From a checkpoint of a small mixture-of-experts model trained on Wikipedia.
Size: 13 layers, 25.7M parameters.
Experts: 160 experts in each of 12 layers, a softmax router.
Training: a variant of Adam for the experts, 602M tokens, 4593 steps.
Below are experts of layer 6 (counted from 0) of a mixture-of-experts language model. Rows are named router (the router's row for the expert), gate (a neuron's input weights, with its number), up (a neuron's input weights, with its number) and show model dimensions 0-127. Each number is 128 + 32 x the weight over its row's rms, rounded and kept within 0 to 255.
Before each expert's rows: "mostly gets" lists some tokens that are sent to it at least half of the time. This comes from a sample of Wikipedia text that the model never trained on.

# expert 143
mostly gets: "ington", "wood", "shire", "ville", "ago", "|---|---|\n"
router [147 125 131 160 168 109 127 103 100 105 175 141 140 122 135 116 172 161 138 167 120 159 108 152  99 196 116 180 132 149 150 121 150 104 145 137  93  72 103 144 109 113  58 143 101 149 162 128 118 100 117 122 207 123 120 139 121  97 116 110 173  74 137 217 172 114 144 154 100 166 136 161  90 164 161 129 149 174 114 126 140 103 149  89 118  82 119 177 160 207  86 125 163 133 156  31 122 115  79 125 102 154  94 146  61 127 105 139  97 148 128 100 134 149  50 132 121 174 135 181 124 142 157 120 164 132 114 177]
gate0 [ 98 156 157 154 126  99 117 160 120  96 166 136 129 105 108 168 123 160 100 104  88 170  88  58 131 172 130 126 104 121 154  92 118 156 155 157 153  81 128 131 100 179  93 116 127 174 154 118 130 155 155  79 174 138 134 141 156 125 138 151 117 113 135  65  48 104 185 145 152 115 119 167 160 127 153  71 163 132 169  98  78 136 163  77 142 149 171 161 146 174 139 116 164  93 161  97 240 188 159 126 138 104  85 166 145 125 141  84  89  86 128 166 122 150  57 138 129 106 132 112 180  90 130 102 131 136 106 144]
up0 [147  95 150 201  93 118 137 126 109  89 171  54  64 124 183 132 176  95 148 111 143 167 128 110 154 135 171 139 116 100 139 146 121  88 126 152 139 121 163 112 158 137 163 167 102 165 129 104 158 155 167 133 116 179  90 190 118 100 114 125 137 163 135  98  79 120 145  79 105 142 134  85 118  62 132 100 185 143 101 138 128 130  96 108 122  90 128 107 172 176 140 153 150  90 106  75 187 161 164 200  79  71  86 152 154 134 146  83  50 100 173 118 188 103 104 145 140 107 123 100 115 159 111  98 129 146 116 133]
gate1 [104 113 145 173 119  97 151  86 125  84 177 158 147 110 149 112 170 151 132 180 116 134 165 134 158 167 131 115 154  82 157  97 133  82  90 133 149 101  91 122  79 131 163 171 141  92 118 112 150  80 141 147 185  67 140  94 170  93 104 138  55 121 213  66 157 103  82 133 106 170  86 117 168 176 181 163 117 167 137 146  77 118 134  94  86 136 143 137 123 146 166 116 135  83 142 111 127 124 153 118 105 139  80 123  67  76 133 110 135 102  99 179 108 163 140 175 108 151  81 182 121 155  85 128 127 105  73 132]
up1 [120  96 126 110 128 136 115 158 118 136 170 128 140 151 118 100  56 143 144 169 140 101 155 118 199 200 129  95 145 130  66  89 136 147 128 185 100 132 113 123  87 123 182 173 119 107 142 102 129 142  88  73 128 135 131 162 179 179 138 126 131  77 134 109 123 110 167 128 160 226 146 154 117 179 148  73 187 180 151 131 140 130 191 124 171 167 149 112 147 157 148  94 101 105 133 144  81 146 181 158 128 107 112 130 128 198 172 123 115 130 118 127 118  76  97 185 157 108 114 168 149 160 174  82 103 115 116 176]
gate2 [141 156 158 188 114 136 139 137 100 147  88 137 164 129 161  89 178 159 186 121 127  98  99 141 181 129  98 133 132 171 134 138 117  89 145 135 162 172 142  97 173  85  89 139 123 107  77 157 167 134 128  80 153 165 123 143  97 186  96  54 125 118  71 104 135 129 130 132 106 136 134 118 103 118 136 114 195 169  63 164 149 112 150 135 115 128 138  71 125 182  49 140 191 109 146 149 132 160  87  64 110  92 129 134 106 149 104  88  51 120 152  50 103 162 103 106 144 127  96 133  66 130 114 114 120 107  88 126]
up2 [156 169 123 126 132 116 110 132 150 190 164 124 140 148 145  99 168 171  98 142 132 128  90 183 136 124 112  98 197 154  94  98 129 129 121 123 146 156 107 109  93 114 105 139 177 105 105 140 115  94 139  57 129  90  79 122 130 102 150 103 144 169 119 182 130 151  65 186 144 114  92 130 152 126 107 154 139 137 133 127 121 158 125 104 130 142  93 103 168 120 148 130  80 146 103 114 106 179  66 103  58 116 144 143  83 177 141 153 193 101 136 119 136 168  64 123  83 171 156  36 124  23 133 161  99 163  97 140]
gate3 [165 151  67 207 149 123 104 111 122 106 143 170 144 131  95 168 182 182 127 154  80 150  99 189 127 128 104 159 166 158 112 111 110 136 130  99 137  79  87 125 104 131  73  84 129 180 156 148 101  85 110  80 101 154 159 118 145 121 162  87 139  99 115 129 136 137 167  99 113 101 133 137 102 136 150 152 167 125 150 130 207 167 113 136 106 152 131  92 163 167 171  83 111 102 168 182 131  88  35 166 197 122 113 107 181 128 143  96 115  85 167  99  92  70 166 139 135 143 131 130  95 100 158 109 172 129 146 134]
up3 [141 173 108 165 102 132 144 176 123 149 134  89 135 118 110 134 186 103 125 165 133  96 124 128 149 150 152 177 129  54 171 147 161 156  95  78 167 124 162 122 141  45 126  98  96 155 186 162 149 146 121 159  97 122 146  98 111 145 178 194 189 143  72 116 114 101  96  89 131  78  96 149 109  84 105 164  64 160 169 138 140 111 141 114 138 147 127 103 123 190 119 100 182  94 155 163 127 116  91 105 132 144 168 135 153 178 152  68 131 131 171 122  80 141 120 167  93 100 111 141 152 109 145 175  88  77  99 181]
gate4 [170 170 157 161 157 153 166 110 138 172 110 137 124 123 112 136 172 179 157 179 128 161 177 170 115 167  95 181  43 147 159 115 128 155 199 145 133 106 121 118 123 178  70 117 126 140 130 116 111  95 124 138 131 139 160 158 138 103 129 118 140 131 104 161 155 137  89 159 109 142 164  88  96 180 168 127 154 134 152 136 109 154 141 195 121  85 135 169 164 128  93 152 163 134 124 148 113  48 134 120 146 128 124 105 104 162  73 112 113 111  71 150  95  83 163  50 117 166 125 212  72 136 120 106 175 133 185 132]
up4 [137 145 189 147 189 143 141 126 132 147 165 117 128  80 133 160 120 169 154  73 156 131 134 167 131 220  91 119 124 113  93  75 158 193 172 121 124 155 165 109 118 159 152 129 185  98 145 115 107 145 112 129 111 140 182 195 132 120 123 108 204  84 172 166 133 102 115 128 153 115 100 105 152 178 113 168  86 112 173 147 101 101 149 152 127 117  97  86 195 140 181  98 164 113 159 116 138 104 119 118 143  75  88 127 121 213 167 146 181 139 117 128  87  98 101 118 112 100 166 166 116 107 129 180 165 145 147 112]
gate5 [ 75  97 142 108 109  87 201 136 110  93 132 123 161 135 148  67 152  85 143 107 120 176 154 105 103 165 161 131 122 142 156  86 110 115  76 133 109 126 100 160  84  83 139 130 172 124  57 131 129 135 154 119 136 116 128 153 139 153  90  93 107 108 155  90  74 129 137 161  61 129 150  99 196 181  85  90 219 153 100 127 124 144 166 130  85 113 143 131 120 139 108 127 152 122 142 131 166 110 131 117 106  83 179 122  86 150 107  78 161 100  89 110  83 121 177 130 101 162 179 164 152 159  62  55 160  97 123 117]
up5 [158 138 154  96 104 138 132 120  54 134 129 149 158 120  93 147  97 114 133 109 146 106 121 135 108 148 121  12 153  70  85  80  98  65 118  89 178 145 151 121 135  82 200 130 183 136 153 145 127 138 146 182 125  84 164 123 105 181 136 159  91 120 134 147 131  86 108 161  55 120 115  94 151 201 137 110 116 109  56 117 117 214 143 153 168  93 147  84 133 126 162  99 152 120 162 166 133 140 123 141 121 147 140 180 109  94 140 131 139 182 123 117 108 152 101 107 132  92 130 160 157 102 122 117 101  84 148 168]
gate6 [123 141 141 148 135 120 117 148 129  77 139 108 133 190 150 128 184 192 129 100  78 136 154 145 118 156 134 126 111  91 173  90 160  82 108 138 100  75 131  95 156 139  73 167 166 112 101 197 140 125 118 132 114 140  91 159 112  85 113 142 156 123 134 175 128  92 111 155  59 169 126 121 200 176 130 166 120 100 139 132  96 129 159 145 185 139 108 144 181 165 164  99 120 155 129 150 125  84  39  95  99 143 166 145 176 132  84 127 182  81 199  86 113 140 138 177 132 120 105 124 129 169 105 106 119 203 102 138]
up6 [101 116  96 136 143 149 139 101 105 182 125 140 176 166 139 127 114  76 144  98 136 196 145  86  83 134 116 104  98 167 113 182  88 120 100 168 157 142 117 203 181 129 172  80  96 137  99  74 100  44 173 100 151 100 113 101  76 123 151 122 143 148 114  68 109 151 165 114 174 120 143 151 145 112 135  91 121 120 173 106 154  92 148 122 130 140 125 118 148 102 124 139 126 150 124 108 135  60 115 111 163 131 121 159  72 155 153 133 148 169 145 184 160 159 131 124 122  63 151 134 181  69  77 212 138  81 120 113]
gate7 [104 121 157 193 104 129 102 136 105 102  52 128 178 101 113 159 180 144 144  86  55 125 123  95 128 150 110 179 129  86 140  69 175 158 185 124 123 106 147 107 153 104  63 120 140 125 158 146 117 182 134 122 153 164 122 176  84 149 134 156 151  84 125 192 138  71  64 163 101 107 100 171 139 152 152 169 154 109 107 152 126 143 145  93 140 114 121 128 171  93 111 168 168 134 171 115 111 124  88  42 126 105 104 115 117  87  96 151 132 157 113 132 101 213  80  97 104 104 103 106 153 163 111 102 158 127 108 128]
up7 [117 156 103 181 160 168 126 181 110 102 145 145 126  83 123  99  62 143 150 147  91 119 151 145 156 142 124 190 100 132 116  68 182 142 218 118 123 181 130 136 134 148 185 162 127  98 197 135  99 165 157 110 200 133 172  98  90 136 122 177 119 135 111 145 112 123  78 150  80 146 137  70 100 119 200 190 194 146 147 148 122 165 138 136 150 132 111  87 168 147  88 112 116 165 183 140 126  96 187 123 168 113 120 112 156  86 156 131 161 160 122 106 117 123 138 120 113  73  93 143  89  96 119 148 110 127 124  94]
gate8 [ 62  63 104 179  96 139 148 131 179  91 172 119 121 123 127 127 137 188 147 137  78 120  97 174  79 136 167 142 181 122 141 122 120 138 129 126 118  61 122  78 116 113  90 103 138 100 150  94 174  83 172 138  81 106 143 170 149 130  82 185  97  84 154  74 141 138 126 100 111 147  92 115 116 116  95 169  87 164 217 119 156  73 136 137 125 107 107 111 161 158 155 118 106 133 129 139 184 117  90 173  78 146  58 191 174 142 178 155 141 129 142 125 139 124 103 154 133 127 120 148  98 126 183 174 110 128  99 140]
up8 [112 104 140 103 116 119 167  84 133 141 172 179 153 103 213  81 108 172 145 149 135  79 137 106 123 118  87 144 128 110 156 166  80 133 128 155 147 112 135 135  56 151  92 122  99  72 129 114 106 196 154 140 162 139  99 151 119  82  70 165 158  92 155 102 130 134  89 146 117 157 148 132  60  85 115 146 149 191 192 184 103 140  93 145 120  70 165 110 118 128 133 157 158 140  69 173 119 168 142 119 115 137 117 157 184 157 148 159 111 185 122  87 152 169 105 103 134 171  79 119 132  80 156 137  80 110 146  97]
gate9 [138  95 139 185 156 174 186 137 116 139 156  71  62  93  97 140 170  79 192 147 103 105 123 100 105 184 150 103 110 136 107 153  98 154 119 161 179 128 121 144  78  87 132 175 184 134 118  72 112 115 134 126 126 121 157 130 119 105 108 106 158 112 111 123 126 166 170 187 125  89 110  72 170 173  99 111 145 132 132 167 148 139 133  90 138 123 121 117  87 122  67 131 129 127  97 128 147 146 120  82  86  54 114 153 121 117 111  74  42 147 166  82 194  93 141 125 144 145 127 165 175 141  86 165 128 155 171 162]
up9 [163 168 135  77 102 134 147 104  90 118  47 142 147 128  92 107 102 176 102  84 134 138 125 192 133  92 119 121 117 116 113 132 151 112 142 109 171 102 135 135 100 175 196 137 173 121 121 145 136  80 173 159 117 166  91  55 111 125 157 146 111 157 128 142  97 103  81 164 118  77 105 136 170 110 123 113  80 167 142 139  41 177 101 130 103 107 143  66 168 152 160 143 137 137 171 173 142 129 102 162 149 142 123 137 146 110 122 127 165 107  62 143 150 181 163 156  98  49 155 130 172  70 159 130 150 126  70 112]
gate10 [124 154 142 144 184 103  68  95  82 152 101 161 163 138 200 165  96 100 116  88 136 202 115 120  77 117 100 149 126  77 127 160 147 127 148 180 111  71 107 155 120 133  91 107 120 125  92 160 114 134  95  57 143 211 120 108  92  73 166 137 154 107 149 147 186 122 114 118 114 167  98 157 207 167 111 106 101 134 147 145  88  73 182 100 133 138 125 126 172 142 127 146 143 135 146 159 129 163  99 132 113 151 151 122 138 162 104 153 154 158 138 129  95  85 175 163  92 125 189 181 146 108 164 172 109 113  82 118]
up10 [181 107 115 104 128 140 193 157 111 136  95  89 130 132 162 140 123 109 179  86 119 117 112  92 155  79  95 155 121 126 140 153 143  73 115 126 169 111 115 126  91 150 136  79 153 133  80 114 126 106 138 104  99 210 144 161 136 114 102 155 123 102 113 169  72 100 127 163 143 141 135  90 135 144 138 104 124 139 158 119 132  83 157  53 131 156 108 107 159 122 123 132 169  99 183  93 173  95  78 157 124 118 191  87 161 136  38 178 152 187  74 218  91 114  99  75 154 112 128 119 128 145 182  95 151 130 148 113]
gate11 [185 121  58 130 173  87  55 103 149 107 130 181 103 104 153 120 166 124 110 120 118 179  99 106 137 117  85 177 108 176 186 139 125 138 149 143 110 136 106 125 133 151  85 155 164  92 126  89 127 140 106 106 167 138  84 137  88 167 150  75 141 101 135  80 117 159  92 120 109 135 151 146 146 134 146  86  80 147 150 105 133 170  82  96  89 116 172 132 131 132  99 114 182 165 130  84 184  56 114 211 104 184  86 110 145 115 129 160  73 104 150 119 153 108 110 106 202 104 133  97 106  96 178 134  89 142 156 126]
up11 [116 105 138 129 118 116 120 181 137 167  72 121  97  24 157  90 111 130 158 142 127 127  93 187 120 133  70 124 106  63  89 148 141 130 101 128  73 126 195 111 192 100 157  88 111  94 131 173 113  94  59 131 161  80 127  94 115 123 137 116 112 156 129 117 138  80  71 101 123  37 109 163 128 132 152  98  88 117 161 167 103  88 157 134 139 112 109 116  96 130 127 119 158  77 108 118 209 125  83 184 161 129 112 125 159 152 153  98 142 117 119 159  86  85  80 161 138 121 112 130 135 129 144 145 109  87  99 148]
gate12 [161  55 121 127 161  76 105 166  85 115 167 116 161 129 157 120 114 101 151  96 103 123 147 157 120 128 140 198 144 119 176 127 108 136 146 110 107  38 100  90  96 178 150 162 127 169 130 127 162 140  93 136  75 126 173 177 128 182 131  94  90 112 139 128 116 150 160 165 187 137 136 116 161 138 155 147 161 141 132  70  95 112 161 152  87 101 160  61 148 139 143 144 133 134 114 163 152 139 143 139  85 160 141 124  63 149 142 251 112 128  73 116 110 111 128 132 206 111 161 137 129 119 140 130 178 164 132 132]
up12 [141  77 161  99 112 111 131 162 129 146  98 106 124 108 169  91 125 144 152  82  94 113 145 131 130 129  81 176 137 108 108 192 155 120 113 149 147  92 171 101 147 135 168 108 143 148 118 155 127 125 105 151 169 131 166  71 125 143 112 105  75  86 109 166  50 125 144 119 206  96 154 125 153  90 156 138 151 125 169 113  77  59 157 127 126 130  67 122  90 134 108 110 115  89  76 150 180 144  76 167 137 113 131  87  76 112 115 105 153 163  63 178 116  96 107 191 161 112  36 142 113 149 111 188  99 121 124 116]
gate13 [166 154 130 130 143  58 129 134  85 151  93 100  85  84 179 124  71 184 112 104 159 157 115 110 160 140 129 130 152 145  84 128  76 125 147  93 137 111 127 132 120  94  89 185 159  80 102  93 106 154 119 148 130 113 128 170 121  73 158 126 104 109 161  88 137 106 112 138  23 104 129 148 107 101 133 111  95 136 116 138 127 153 144  84 142 100 151 152 138 138 126 110 221 188 190  76 130 133  93 142 132 129 205 140 131 102 143 101 178 133 149  82 129  99  75 166 114 116 134 128 174 104 165  96 180 195 140 137]
up13 [100 120  96 157 105 157  95 108 142 129 135 169 130  92  99 137 149  73 119 153 122 128 153 135  94 186 128 125 151 166 163 159 135  96 105 133 173 147 148  76 124 110 130  68  95 178 126 127  94  95 168 153  95 174 142 180 147  93  77 160 162 114 117  92  62 127 160 159 194 162  67 143 158 161 101 200 151 130 119 108 190 161 110 148 143 158 104 161 105 133 122 148 121 127 106 157  80 136 192 157 111 160 132 102 116 158  64  92  97  78 166 111 152 153 145 124 175 175  73 137  85 199 114 115 138  98 155 115]
gate14 [145 186 150 172 110 107  67 143  99  92 121 154 157 155 131 169 202 158 101 149 135 118 162 110 107  73 102 130  83 122 203 142  63  54  78  94  77  89 145 130 140 156 131 148 149 122 128 130 108 108 130 141  59 148  92 143 141  88 159 146 185  91 127 156 110 122 110 175 133 105 155 117 116  84  95 149 169 101  94  97 188 115 146 130 135  86 107  77 125 183  86 112 123 141 154 136 105 152  77 113 114 148  90 184 195 200 161 121 103 164 148 137 160  87 114 133 121 156 157 140 126 101  93 146 132 135 139 148]
up14 [117 143 108 123 160 130 129  87 127  80 115 211 153 133 171 127  86  93 161  81 134 153 144 148 184 114 108 161  72 118 122 130  94 139 183 209 163  74 119 208 117 142 137 104 118 117  87  98 164 137 160  86 175 185 113 175 147 100 117 113 175 165 106 159 132 120 156  91 113 143 164 171 145 166  83 130 151 164 135 138 109 132 100 136 136 164 135 143 139  76 182 132  93 112 160 150 123  89 161  96 112 119 149 157 115 122 128 152 141 185  79  62  71 167 170 133 164  72  93 146  91 132 150 115 106 128 171 127]
gate15 [ 89 118  90 117 141 124 104 124 163  38 108 139 113 123 139 108 187 145 131  89 145 103 106  92 188 108 167 137 149 113 112 114  98 143 114  88  81 130 126 139 163 102  94 125 196  99 125 124 131 153 115  85 130 197  19  86 134  94 136 160 150 115 159 121 164 158 157 127  83 133 143  78 197  88 193 153  50 132 129  96 121  94 195  88 114 154  99  67 144 105 138 146 166 165 109 135 140 121 146  85 184 115 150 105 177 153 127 104 128 130 100 131 114 116  99 153  95 133 130  79 133  90 126  97 106 137 129 122]
up15 [ 95 114 123  72 143 139 107 107 114 134 115  79 141 123 139  84 102 166 169 101 150 122 119 141 133 103 128 144 110 164  69 143 108 118 125 149 131 151 119 164 123 138  85 129 155 168 100 167 162 177 133  34 122 166  70 122 179 137 101 173  84 141 137 116  97 117 152 176 115 111 129 171 146 134 156 102 113 146 116 143 200 179 151 143 166 106  54 113  95  93 102 172 155  80  76 109  98 177 112  45 176 111 141 137 127 179  90 125 148 100 106 119 131 130  68 142  75 141 116  62 103 136 145  87 167  70 125 140]
gate16 [137 102  71 157 150 140 151 168  89 106 125  49 123 148 104 115 181 171 160 126  86 119 107 133 136 160 161  65 158 112 130 125 185 133 160 121  86 132 126 123  86  87 129 130  56 172 141  79 114 124 114 118  95 150 165 139 135 120 171 121 150  81  83 166 158 162 146 149 171  99 118 162 150 110  89 137 100 176 173 149 111 147 148 127 152 108 181 105 151 111 118 118  94  78 208  92 148 127 100 152 125 111 154 100  81 159 135 120  99 126  86  99 120 168 158 131 221 112 134 143 109  52 195 108 151 160 104 112]
up16 [117  91 151 165 118 119 103 171 207 128  88 142 121 127 154 144 121 138 125 104 142 127 116  83 139  65 109 126  94 117  99 144 130 147  44 182 153 113 123 167 114 132 120 110 186  87  87  87 130 144 167  98 132 130 122  87  91 143 167 117 120 137 166  80 109 124 170  93 154 175 148  61 130 111 184 136 157  92 101 115 139  86 135  68 155 183 105 168  95  78 122 160 158 180  70 152 174 121 124 106  75  64 136 167 157 147 128 139 142 198 137 176 158  93 140 120 155 182 131 130  91 162 112 173 139 153 130 146]
gate17 [133 235 119 121 130 102 122 161 109 145 133 115 101 149 161 172 135  81 110 149 113 158 105 215 140 118 152 153 150 109 103 103 116 132 148 104 173 158 120 177  77  95 128 136 127 108 142 120 144  61  90 168 170 152  78 115 111 105 138 152 145 121  65 159 149 158 120 180 123  52 115 159 190 131  89  92 108 107 115 157 142 139 111 146 118  77 141 108 160 170  89  91 134 127 147 101 129  79 183 122 141 167 149 162 122  67 109 174 122 102 118  94 131 115 164  84 165 157 133 227 141 101 160  95 141 133 126 145]
up17 [148 160 129 136 123 133  90 130 136 142 107 177 149 137 166 175 124 132  94 133  89 168  79 170 131 117 139 129 134 142  54 165 158 102  97 148 146 143  98 173  89 167 121 177  89 106 101 109 119 148  87 133 150 164 129  89 120 179 131 160 169 104  85 199 184 173 183 104 116 138 149 139  93 121  90 137 107 103 127 171 129 127 111 169 110  72 105 146 153 176 117  69 148 150  81 111 161 102 188  93 115 168 136 124  84 112 162 132 202 127  69 144 128 118 111 115  74 170 172 188 154 133 156  72  84 124  99 100]
gate18 [125 116 147 169 137 160 175 154  95 176 140 128 120  85 121 134 162 135 145  83 176 103 133  98 104 193 147  85 118  84 142 145 105 123 126 140 147 110 105 141 134 180 135 120 105  73 121 162 148  95 122 103 132 171 193 126 124 144 110 149 128  42 169 209 138 159 130 165 119  71 116 168 184 117 114 161 136 132  97  82 157 146 150 146  68 125 130 151  62 187  96 128 100 106 128  90 158 119  76 151 114 107 139 108 116  75 110 145 122 140 144 156  99  98 122 179  95 213 129 112 114  80  88 164 184 111 180 119]
up18 [138  95 167 162 131 108  96 143 175 110 122 153 113 135 127 116 169 122 121 118 133 149 106 148  84 137 136 121 102 100 101  80 132  99 144 140 170 132 122 103 192 122  73 129 158 143 200 132  86 106 168 132 121 146  78 157 183  27 115 124 124 150 139 154 121  83 151 151 178  95 119 166 138 153 176  50 131 153 116 160 140 147 138 157 121  86 136  68 126 113 102 152 184 198 157  73 133 161 112 133 182 163 150  47 126 167 139  91 132 160  99 150 165 145 143  98 102 148 116 183 128 131 139 104  78 121  77 181]
gate19 [197 111 117 173 196 141  98 100 114 145 160 142 121 132  78 136 116 109 120 203 174 168  98 103 118 105 199 138 124 134 151 153 158 144 160 140 156  98 116 159 153 149 100 100 162  96 150 118 124 113 136  41 154 140 107 139 113 138 151 102 144 114  89  83 121 154 107 232 142 176 105 177 177 144 129 125 114 192 113 131 120 132 136 109 130  98 111  90 110 157  97 158 146 182 106 173 135  37 124  87 107 156 143 149 131 179 159 104 161 133 120  71 116 120 126 132 164  98 141 175 126 126 145  78  80 150  82 127]
up19 [ 98 143 138 146 156  97 153 170  77  93 200 142 124 115 175 193 148 148 135 145 124 117 146 149 144 178 106 116  54 115 194 102  86 140 153  65  86 115 112  96 112 126  90 119  99 151  83  97 149 124 105 148 167 135 110 137 162 156 174 129 127 144 184 145  84 164 129  44 111  88 128 127  75 139 129  91 134  39 160 112 116 133 160 118  92 160 127 171 116 121 115 158  99 112 154 116 116 148 103 161 135 186 145 157 129  84 107 142 157  97  84 101 147 192 189 136 122 129 160 119 102 145 156 103 116 188 162 167]
gate20 [139  98 157 114 119  93  60  58  96 160 185 173 142 114 148 141 126 171 132 156 126 180  81 133 126 122 157  77  96 151 166  88 131 131 134 136 146  62  98 142 150 116 125  88 101 110 112  98 169  93 144 125 126 109 162 184 160 147  94 140 102 113 157  89 179 161 116 126  76 170 136 164 139  82 118  57 112 118 150  88 164 143 150  92 124 139 137 111 188 173 106 141  73  96 119 101 139 123 115 143 115 187 182 167  92 115 104 186 126 170  80 157  87 109  63 101 164 145 127 170 149 172 154 107 149 157 138 168]
up20 [123 184 111 151 161 135 171 178 123 137 129  75 133 181 138 124 141  78 111 152 145  79 150  96 153 154 136 193 115 107 131 118  63 116 106  91 125 141  96 138  91 100 135 140 126 172 127 170 186 186 124 140  96 125 127 154 131  96 153 108 148 159 105 200  93  73 158 191 145  83 101 100 144 160 141 175 121 147 108 112 144 108  78 149  87  94  91 147 143  39 129 144 161 170 157 163  79 111 124 127 149  95  79  60 125 127  83  95 177 132 129  96 159 154 198 122 102 139 146 166 104 125 145 126 143  85 106 100]
gate21 [ 98 107 122 116 157 146 132 131 118 105 106 129 111 135 140 134 147 155 113 150 145 130 143 184  93 137 154 119 132  50 100 134 164 151  75  90 170 137 108 190 150 118 142 126  90  97 111 143 163 132 104 134 134 152 127 137 131 182 126 103 132 131  98 161 174 127 168 211 153 118 129 172 133 160  62 190  98 134 160 121 120  75 115  89 118  62  97 181 153 136  94  68 125  77  94 164 102 115 146 115 212 108  72 162  66  98 136 127 125 109 180  97 117  70 198 170 111  89 101 129 139 139 165  88 156 158 138 158]
up21 [142 119 182 125 129 151 105 135 141 161 114 161 108  93 140 148  88 149 159 105 123 127 140  95  98 165 118 161 158 149 177 142  84 134 154 136  98 104 137  97 115 157 132 166  94 137 115 139 137 110 137 140 150 142 100 103 125  77 143 138 137 147 176  96 109 145 141  28 125 159 114 133 111  84  77  94 129 104  88 138 147 120 164 101 163 139 110 172  57 110 143 148 178  59 140 154 168 110 156 146  44 101 162 102 147 130  90  60 122 108  98 174  79 146 144  52 136 199  53 149 129 165  55 116 107 140 143 158]
gate22 [ 59 107  92 158 125 147 180 118 215 134 139 166 138 105 207 156 120 167 102 159 137 152 107 160  97 161 119 129 109 136 145 124  91 113 106 137  93 140 117 136 124 174 152 131  60 134 142 160 136 129 113 122 200  83 136 130 197 101 143 108 146 119 166 118 147 137 191 119 133 204  73 119 103  96 142 103 128 162 158  83 160  48 103 113 118 135 106 161  72 138 140 148 162 110 153 117  74 160 132 149 128 150 100  76  67  87 147  89 110 158  87 142 125 166 120 108  66 176 140 148 136 118 114 131 168 166 135 156]
up22 [ 69 116 170 158 133 167 134 204 159 115  90 129 140 131 133 117 119 163 158 155 158 158  90 129 149 116 119 137 167 101 138 112 121 155  96 199  74 112 169 152 175 111 134 142  99 141  89 159 123 179  90 148 169 121 148 113  58 132 148 110 160 116 108  61 104  77 136  98 176 185 105 142  91  55 149  59 119 135 139 120 128  60 106 118 171 132  97 109 116 113 155 142 135 127 115 146  51 159 150 170  96 138  98 133  75 150 171  64 141 153 124 136  99 168 110 124 114 112 135  86 143 131  79 155  95  87  88 164]
gate23 [104 107 145 155 138 139  98 126 166 138 159 174 110  87 141 149 139 143 122 192 144 163  97 121 147 234 112 165 154 157 104 148 151 154  76 147 109 106 139 154 133 152  30 139 125 144 146 182 110 142 107  93 172 111 119 128 144 110 133 104 184 113 158 145  78 187 176 116 135 111 128 153 125 114 148 101 143 134 127 146 132 157 119  77 116 148  68 179  81  50 101 131 172 167  87  81  41 181 120 136 102 167  98 120  86  92  97 135 146 113 137 105 146 137 116 123 114 214 111 124  96 140 141 149 142 126 146 152]
up23 [171 106 126  63 119  81 119 107 141 128 132  96  84 123 127 178 155 158 100 153 150 151 160 200  83  84 161 140 145 111 144  96 130  88 156 118 142 134 131 110 130 177 150 157  98 193 143 137  89 198 110 133  92 117  95 151 102  99  93 105 146 106 139 131  77  99 134 125 207 117 129 178  97 167 109 160 107 149 137 142  98 103 152 172 106 106 128 181 121 126  84 141 179 106 138 129 137  83 138 103 131 175 137  87 157 102  93 154 156 146  95 147  53  52 125 118 158 209 121 149  69 134 122 115 187 146 110  86]
gate24 [ 69 138 134 187 143 131 106 125 133 124 146 167 128 128 171 135 140  74 140 175 121 165  68 123 125 125 137 119 201 160 113 134 132 133 133 176  95 147 138 148 170 154 139  84 192 163 215  99  91 115 135 161 140  98 122 154 161 128 155 129 191  92 169 198 106 151 153 102 115 100  76 111 157 105  87 127 189 124 162 169 138 141 155 147 129 160 122 123 165 134 156 136  66 161 118 106 178 127  63 156 140 159  54  92  94 149 130 161  76 156 120  77 166 138  70 136 158 157 111 129 144 154 102 142  98  94 123 125]
up24 [122 164 171 149 110 122 126 133  64 107 116 106 115 145 106 114 139 143 124 139 139 145 139 110 109 100 104 156  64 125  96 152 142 132 180 142 141 106 110 173 113 111 106 155  95  94 136 128 152 121 155 169 133 165 119 110  34 143 144 112 185  86 113 129 150  76 176 150 160 153 100 107 209 117 158  95  87 136 171  98 116 162 138 146 148 122 147 121 127 143 142 121 151 100  85 212 112 133 188  94 127 170 140 170 207  65  98 125  96 137 188  91  77 100 182  98  88  86 141 189  94 108 140 164  84 135 123 106]
gate25 [151 147 148 106  83 104  97 130 117 136 123 137 149 106 112 128 112  91  92 122 156 156 111 113 109 138 149 148 184  98 156 146 175 161 148 102 115 124 161 114 104 117  72 109 128 129  99 178  78 147 193 134 130 143 102 147 173 131 182 176 168  86 170 202 170 172 133 101 149 147 159 164  56 142 115 120 188 115 156 182 100  61 100 150 138 169 138 116 113 149 158 151 117 111 105  98 157 131  77  74 114 104  72 108  70 104 183 116 163 121 147 155 158 141 100  33 124 146  91 123 113 155 123  89 153  73 158 113]
up25 [108 133 149 154 121 125 116 115 178 140 172 164  55  81 157 223 141 146 109  86 137 121 139 126  88 168 101 117 136 100 105 151 116 135 149 175 188 114 145 122 119  98 119 142 149 106 157  97 144  99 123 108 156 115  84 169 160  99  91 102 171  96 185 172 109 149 162 143 152 151  52 158 120 184  79 113  89  87 105  69 160 165 150 100 119 113 100 179 150  91  74 132 108 171  98 112 105 134 145 106 171 146 127 142 156 167 152  94 123 110 159 163 145 175 196 158  68 181 125 141 159  89 111 115 136 154 126 103]
gate26 [ 99 102 130 143 100 127 128 152 154 140 132 121  67 179 103 135  80  92 142 119 114 121  95 124 179 126 176 175  91 156  90 172 125 166  84 128  63 128 116  90 131 106 123 132 110  75 105  97 151 126 102 114  73 105 142 139 133 162 122  77 141  26 144 137 106 189 151 103 103 122 142  80 112 155 131 142 141 103  74 179 148  99 160 155 156 100 119 146 152 142 186 144 152 140 131 109  49  79 162  78 117 125  90 120  96 132 131 143  99 147  62 152  62  75 141 153 135 128 176 211  82 144 131 125 120 141 138 113]
up26 [107  93 125 179 125 156 141 130 138 121  88 112  85 173  64 151 129 104 136 116 125 136  84 112 182 123 153 145  85  93  99 128 137 206 119 131  93  49 170  88 196 130 167 179  82 144  81 146 137  97 142  53  55 169 142 144 148 116 141  87 126 111 118 132 143 134 147 160 133 124 137  96 100 103 147  96 125 125 128  99 155 133  88 153 152 113 125 163 190 102 171 167 113 148 143 101  75 107 162  77 102 198  89 112 102 140 125 128  87 142 132 124  88 109 148 135  81 176 169 195  99 145 113 120 157 122  70 140]